Weights of a small mixture-of-experts language model, trained from scratch on English Wikipedia.
Experts: 256 experts in each of 8 layers, 80 bilinear neurons an expert, 4 picks a token.
Below are experts of layer 5 (counted from 0) of a mixture-of-experts language model. Rows are named router (the router's row for the expert) and show model dimensions 144-191. Each number is 128 + 24 x the weight over its row's rms, rounded and kept within 0 to 255. Numbers have three digits each.
After each expert's rows: a language model's description of what the expert responds to. This comes from a sample of Wikipedia text that the model never trained on.

# expert 21
router:135131188155122127165140142158138112154114106129155109125088132145176091130174149133125106126118160115134127144147130122116142140078140123096135
Description: Pipe separators in sports and election table headers (Bronze medal | Final, Team | Pld), plus sports words like medal, Arena.

# expert 33
router:178137071115138097143133148146124109116118119107114124143115136152138124099142146143115136148123147143088162100088105162135172147161120122113119
Description: Nouns and adjectives for activities or fields (research, construction, building, design), and word-completing pieces such as Pre-d-raft, Con-struction, Diplom-atic.

# expert 12
router:130139086127088127139162058124086102132139131120141133107108129129118141150142143148157160130106150153127137147140125152168157122095147106108147
Description: Ordinal suffixes after digits in military unit names (6th Regiment, 3rd Cavalry), plus Russian, Soviet, Moscow and Slavic name endings like -sky, -ova.

# expert 27
router:151101116135115121138141130090109119111111134132112138136150138104156137112127155110119135109160113172134126100104155137179164122112114136068115
Description: Prepositions, mostly of, in, from, right after a noun, as in episode of, edition of, running of, teacher in.

# expert 19
router:118106158162125161116107127152121179131128166074120121140073093132162143131157119081102110151102099101096120157142100142167133072110145161138127
Description: Word endings and nouns about war, attacks, disasters and crime, like outbreak, massacre, earthquake, strike, battle, murder.

# expert 44
router:159121135132113111152154147122148101082125160094137105135107107127126138104125139121132142097141090199127090167118100151068128147128166121153161
Description: Word-internal pieces containing p, such as ap, op, ip, -p, amp, in Yav-ap-ai, homot-op-y, DFB-P-okal; also list-line hyphens and table pipes.

# expert 3
router:159140119102154139102122154109087156106147146138126130128173120121131161127110093078145129093121184110101128117117184117119165121151146112136140
Description: Opening piece of a given name after a country code, pipe or dash in sports lists and tables, e.g. I(gor), Il(lya), Ke(iko).

# expert 0
router:140150102157120153164131127132099097151162166155082153140125149134125123123108102109137169138162124150137129119158184102111115133181084134141176
Description: Conjunctions and separators joining list items or clauses, mostly and, plus semicolons, or, but, while, e.g. poet and writer; China; France.

# expert 2
router:131126126126119116146152114135146097113146126096135127158158124131177130148155127112150112147114148085162147158124151131132118101092149094127103
Description: Nouns like name, title, species, genus, album, order, usually after the or a possessive and before of: "the name of", "the same name".

# expert 28
router:100153110094128122160132097097134182142144139117126200148129086140091105114139137145123136143107136088144113134115109170138099152122137177127084
Description: Middle syllable pieces of non-English proper names, often after a capital initial, such as Aomori, Iwo Jima, Naomi, Udupi, Beijing.

# expert 6
router:128122119121127133135130123114103085092132106081152095106163120119126099118152142124113124125103135147103163117135138139105136113157129131121122
Description: Pipe separators between cells in numeric tables of sports results and elections, plus abbreviations like Mr, Dr, Inc, MPC.

# expert 48
router:139115131116130151167157101113157109099113149166145123139142125110132113132127093174108137121141188107160159103116156132108076122164124153152132
Description: The articles the and The, and its or their, before nouns in prose and table headers, e.g. the fourth product, Climate data.

# expert 1
router:181173107111081119171133088145123135148139105091135116140121127126102171146148117162132121131070114113106096097110159122132108155176145107155151
Description: Syllable pieces of Chinese and East Asian personal names (Jing, Jiabao, Yu), plus nouns such as board, train, railway, company.

# expert 26
router:098139105103154169160149123152115144157118136111149089117083094139106158172124133084134147094111122108114124131164162133145149114153094130116129
Description: Opening capital pieces of non-English personal and place names, often Persian, Arabic or South Asian, in tables: Shah-in, Naz-ım, Sh-ariatpur.

# expert 52
router:100121150105129147093131128109086107122128099098133080105163094133118097131125124168149133150138100119150125109140130134112146113168122154137110
Description: Rank and office titles (Lieutenant, Governor, Chief, Captain, Deputy, Prime) and periods after abbreviations like Dr., Col., Hist.

# expert 9
router:134108071153181107151175139142140127157149115114118159118133107140148174093125140162144140115121165141097143124139072084084161108138164114143136
Description: The hyphen in COVID-19, list-item dashes in infobox fields, and mid-word pieces of technical words, e.g. corticost-ero-id, s-ample.

# expert 35
router:120116087126110128144125114120129155150152123170133129095152119131096136098110085149121119149139126144097121128146154119114122150133079138139147
Description: US state names and abbreviations in venue or place strings, such as Elon, NC; Atlanta, Georgia; United States, plus table pipes.

# expert 37
router:156111113131095139111138183152128131161155107121116139150134113127152102149166168128156141148123160141144152155126157142107151128124140081170116
Description: Adverbs and -ly endings after was, is, had or would, such as later, still, not, also, publicly, originally.

# expert 59
router:116184112121174159110108102120148105097072087112106130113156154112123181144130134161135127122093112118137144109156112136148158108103123128086099
Description: Double line breaks after sentences or match-scorer lists, and equals signs of wiki section headings such as ==History==.

# expert 8
router:110097176121129106166154114155134128111145144139109170140116115091163146181121124094153129166109151134120153110084141154122111125071094094124121
Description: Superlatives and rank words (highest, largest, top, best), possessive 's, and determiners like the, its, his, often in "one of the highest".

# expert 58
router:144091151152117155106109102114150112111099112099127155123073116097104152102120164102124145123126151162142169087126142095149122133132083142157127
Description: First letter or token at the start of list items, headings or table cells, e.g. "- EC no.", indented " - ", "See also", "Reception".

# expert 51
router:161122111150120131116119146168091160119133153115119097136114107128125122143136097136131108128093110136102099130130112168170103085126108105129138
Description: Plural suffixes and plural nouns, especially sports team names in tables (Tig-ers, Brew-ers, Dod-gers), plus men, workers, students.

# expert 41
router:145126091118083161159155149128148122135142115140144100156129150096115140127106091145118150147111120121117121131116137156153133111150118115149144
Description: Plural nouns and plural suffixes such as songs, events, works, sources, and -ations in publications, often in section headings.

# expert 22
router:107120132153122140140155072120149168062116103147134160163086177138132166077144127133096175141144136144164155087135131140133155112128101164101144
Description: The after prepositions, possessives (their, its, his), "of", and colons after infobox field labels: "throughout the competition", "No. of seasons:".

# expert 17
router:096176123127134127119109153103135088139105105110136154115122141140128127173114142135112182070109097106084110140136136129143163188083122133162146
Description: Opening parentheses, brackets, braces and LaTeX backslashes after a name or term, such as (born, (PO_{4}, $\psi(, plus cell-leading spaces.

# expert 32
router:100101105110082127185145127094099127172170100114149136114095133098145174133105121156111102115106117148143163129071148098150135083106085125146148
Description: Pipe characters opening a new table row after a line break, as in climate, election, medal and runway tables; also some nouns like power, mass.

# expert 60
router:113134166100112103107141113087104115143143129090129175142141109088127107150104123115155158091092119149161129121128143118150148135113110136125158
Description: The preposition by after passive verbs like directed, written, produced, and in grouping headings like Results by county; also from, via, through.

# expert 23
router:118108162157123161169154131141136142135116149157152159140101098126146135117135147146112092115143131127123149110169126111158121116112118146137168
Description: En dashes in year ranges, paragraph breaks ending infobox stubs, and table labels such as Total, vs, Albums, as in 1988–1992.

# expert 56
router:128095134116110142055167152148149142135128072111138106129074140104067136119098141149149160089124098171176120080101149160118136115136112125141168
Description: First letter or cluster of a word split off after quotes, line breaks or headings, such as h in "has", th in "this", B in Beatty.

# expert 16
router:122146153117111133093133118138154136104162124105105109119157130071130144098099147135111135139134111151127152147089124125132147131165136070123138
Description: Hyphens, dashes, primes and digit pieces inside dates, coordinates, ISBNs and compounds: 2006-05-04, 2°04′24″W, home-grown, state-owned.

# expert 46
router:132150145104136172090146100159129111163158116107130181132128111141119137151149124129152150097160095093115114156106178157139175147124162094126124
Description: Auxiliary and copular verbs right after a subject pronoun or noun, mostly was, is, were, are, 'm, as in "the Earth is", "which he governed".

# expert 14
router:125099128134099104150155141105112095126139083102122153130113113128123140141126119126163116067130126141138095140130147133079103122142085112079135
Description: Connectors between names and list items, especially & in firm and author names ("Kuhn, Loeb & Co."), plus dashes, slashes, and and.

# expert 50
router:123126108094142100132115111146105127143132122188148114130120127125125152104100096139170111152134141096133088138115113130148176131094104146083112
Description: Digits in tennis scores (6–3, 7–6), vote counts and statistics in tables, plus among and of after one.

# expert 24
router:148088155151104145176134164141175166124113077126147076101128070150115187098126131141147096131095147120128126116108142133137048145109112134100147
Description: Final digits of years inside parentheses, especially birth–death dates in biographies like (1815–1891) or (born 1946), plus born/died.

# expert 34
router:145125146133142151156118161107120161154133132082167128166173146123121128145135152068095149149131111099170120160146135118142107119109109157133092
Description: Ordinal and sequence adjectives after "the" (first, next, following, same, another) plus line breaks ending infobox list fields.

# expert 13
router:152153141141162104134098098177165146115131165119190113132104138134126135156139136195149100108114155105124167111120141123098098142127170161127153
Description: Objects after won, claimed or clinched in sports and award text, such as the title, game, championship, team, club.

# expert 10
router:142128148145081109181129102094144067114131112149159099101156152117102101127139150145138147123117104166176109134179132128177151121099136152160157
Description: Prepositions, mostly "in", plus during, throughout, at, into, introducing places, times or rankings: "in the US", "second time in three seasons", "During".

# expert 47
router:090154145115109141134083164108136135118091118131093139098162160125102090136151162096134130108124103150154072103166153151169165133113127134085142
Description: Time prepositions and clause openers such as after, during, in, before, until, especially at sentence starts in biographical and historical narrative.

# expert 42
router:138182090149143132121073141105100153110153118150091156133095098126110169150134181117133134154105161090098134118134131132124163097138151132107106
Description: Conjunctions and reporting verbs starting clauses in narrative prose, e.g. that, as, how, because, when, announced, said, claimed.

# expert 53
router:125117155074128119108154173085145112114175162130114092114113150148108128168105141120121142106131120093122133156144108159130135128075094113138122
Description: Closing parentheses and quotation marks ending titles or parentheticals, such as song titles "Touch My Heart" and (politician).

# expert 45
router:106088097137134107107158145122151085144144108137147122129123139123212146125132155093141148132191116146090109132141171140140126111124112103103108
Description: Main verb after a subject, mostly is, was, are, were, has, been, as in LSD is, Fusco was born.

# expert 40
router:154139175128138166156083084130091150104153136144138142135107149132100135117088099123146162135173109137164107136147129087149137115116119121127139
Description: Capitalized words completing organization or event names, especially Division, War, League, Premier, Revolution, as in "NCAA Division", "World War", "Career statistics".

# expert 49
router:150111128079123146166157140151105098111145114128148111130137091154132144111124096112145104156134101143183140120126155107115124133097154165108138
Description: Nouns after the or as that take an of-phrase, like part, result, version, number, plus announced, reported, decided.

# expert 5
router:124097163177133146164148102120159111119156142109160146133148108152151152142124138138126092153135151106168130157077105165161149133093126144135124
Description: Administrative and settlement nouns in place stubs, such as district, village, urban, constituency, plus Indic-script bytes and numbers in census tables.

# expert 11
router:099161116137118161148123085086137110136154146134135089098139158170119096098122123127097095136135141109103128127109108167152118141117177146120100
Description: Short word pieces inside longer words, often after an initial l, d or s, such as pl-en-ary, d-ivers-ify, V-ers-e.

# expert 43
router:098116096127148128087154147116109139084133114146127118096150124083103147123133169135121109119118134146100100122117162127133116138144125148107123
Description: Connectives and pronouns right after a comma that open a new clause, such as which, such as, as well, although, he.

# expert 7
router:140110159122132117122150136122181121109123167145120100109109107153159166172105139142127161154122111155108146140102137138103141099147102130126114
Description: Commas, mostly after place names, dates and proper nouns, especially place-comma-region pairs like Lula, Mississippi or November 25, 1997.

# expert 20
router:102087106109105187105128122121127114151148086080128121087142139141113141152119144105127163125124153130114122141141134119115124099112137120116126
Description: Word-internal fragments, mostly single letters like f, d, w and pieces like it, in splits such as Oaken-f-old, en-f-ants, expend-it-ures.

# expert 15
router:102134129080129172103130160122100136157147165141092125104134157155105107143148128129131121111134133119139132133171114164131146129073147111111141
Description: Surname starts after a first name (For-bes, Under-wood, Boy-d), apostrophes in contractions and O'Rourke, and capitalized For, On.

# expert 55
router:131114082098125128118119175153082123149098125122123069093125117118128135101136108141137122119126132099118087122112137121161145118135107152118155
Description: Inner and ending pieces of Western surnames in cast lists and rosters, such as Harris, Roberts, Gorsuch, Kidman, Eriksen.

# expert 31
router:155138118098076099106133163123094132097125076138120076127122119113129180123130125153099084141120108170133094143092163153146160115157132101138151
Description: Third-person present verbs and their -s endings in plot summaries and descriptions, such as takes, serves, opens, means, turns.

# expert 63
router:125089118146135129136160095150110147062105144125165119116148094125112162150134111114128160100096124153103126120162084121148153152158084169159154
Description: Articles a and an after verbs or prepositions, as in embarked on a, is a species, saw an opportunity.

# expert 38
router:147140097087174132085121161095100141093156134136123133092090103124101115103167142154137160118114124131120078103119147114158093129087152077121137
Description: The word with, and also by, having, has, alongside, featuring, after verbs or commas: "won with 53.7 percent", "replaced with", "driving with".

# expert 61
router:106136160136097144075149116160130127130122151143103144125110112127106099150131129172136098108144117074128110126154115151132125159113123096144160
Description: Single capitals and letter pairs inside acronyms, radio call signs and gene names, such as KPWJ, WCTK, TRADD, BBC.

# expert 29
router:092133125114141156161126128148116130126117095145129140107111110106141127150154159129121133121082074118121131181121132159119127158163135108156164
Description: Commas after names in disambiguation and people lists, before descriptions such as ", Nepalese politician", plus articles like a, the.

# expert 18
router:069162142117133102152116114107104128110091106185145103101125112123128102147194141133119107126130147113123071155129109145141123117102143144099108
Description: The word all (all-Mozart, all four voices) and the relative or complementizer words which, where, that, plus pieces like ill, ell.

# expert 36
router:152127155159154153089125161126140159145081136173111121125165118114117149154131121102133118111169135115166071099119148116112079086095106138123118
Description: Sentence-final periods, often closing a paragraph or quotation, and the closing === marks of section headings before new text.

# expert 39
router:134099125114102125148163149115122112138157116153112112112156140147148142155162156145170116099107108124149140124159114145125106133094095148112176
Description: Short syllables beginning surnames in name lists, e.g. Sal(azar), Hay(es), Jay(araman), plus whole surnames like Smith, Brown.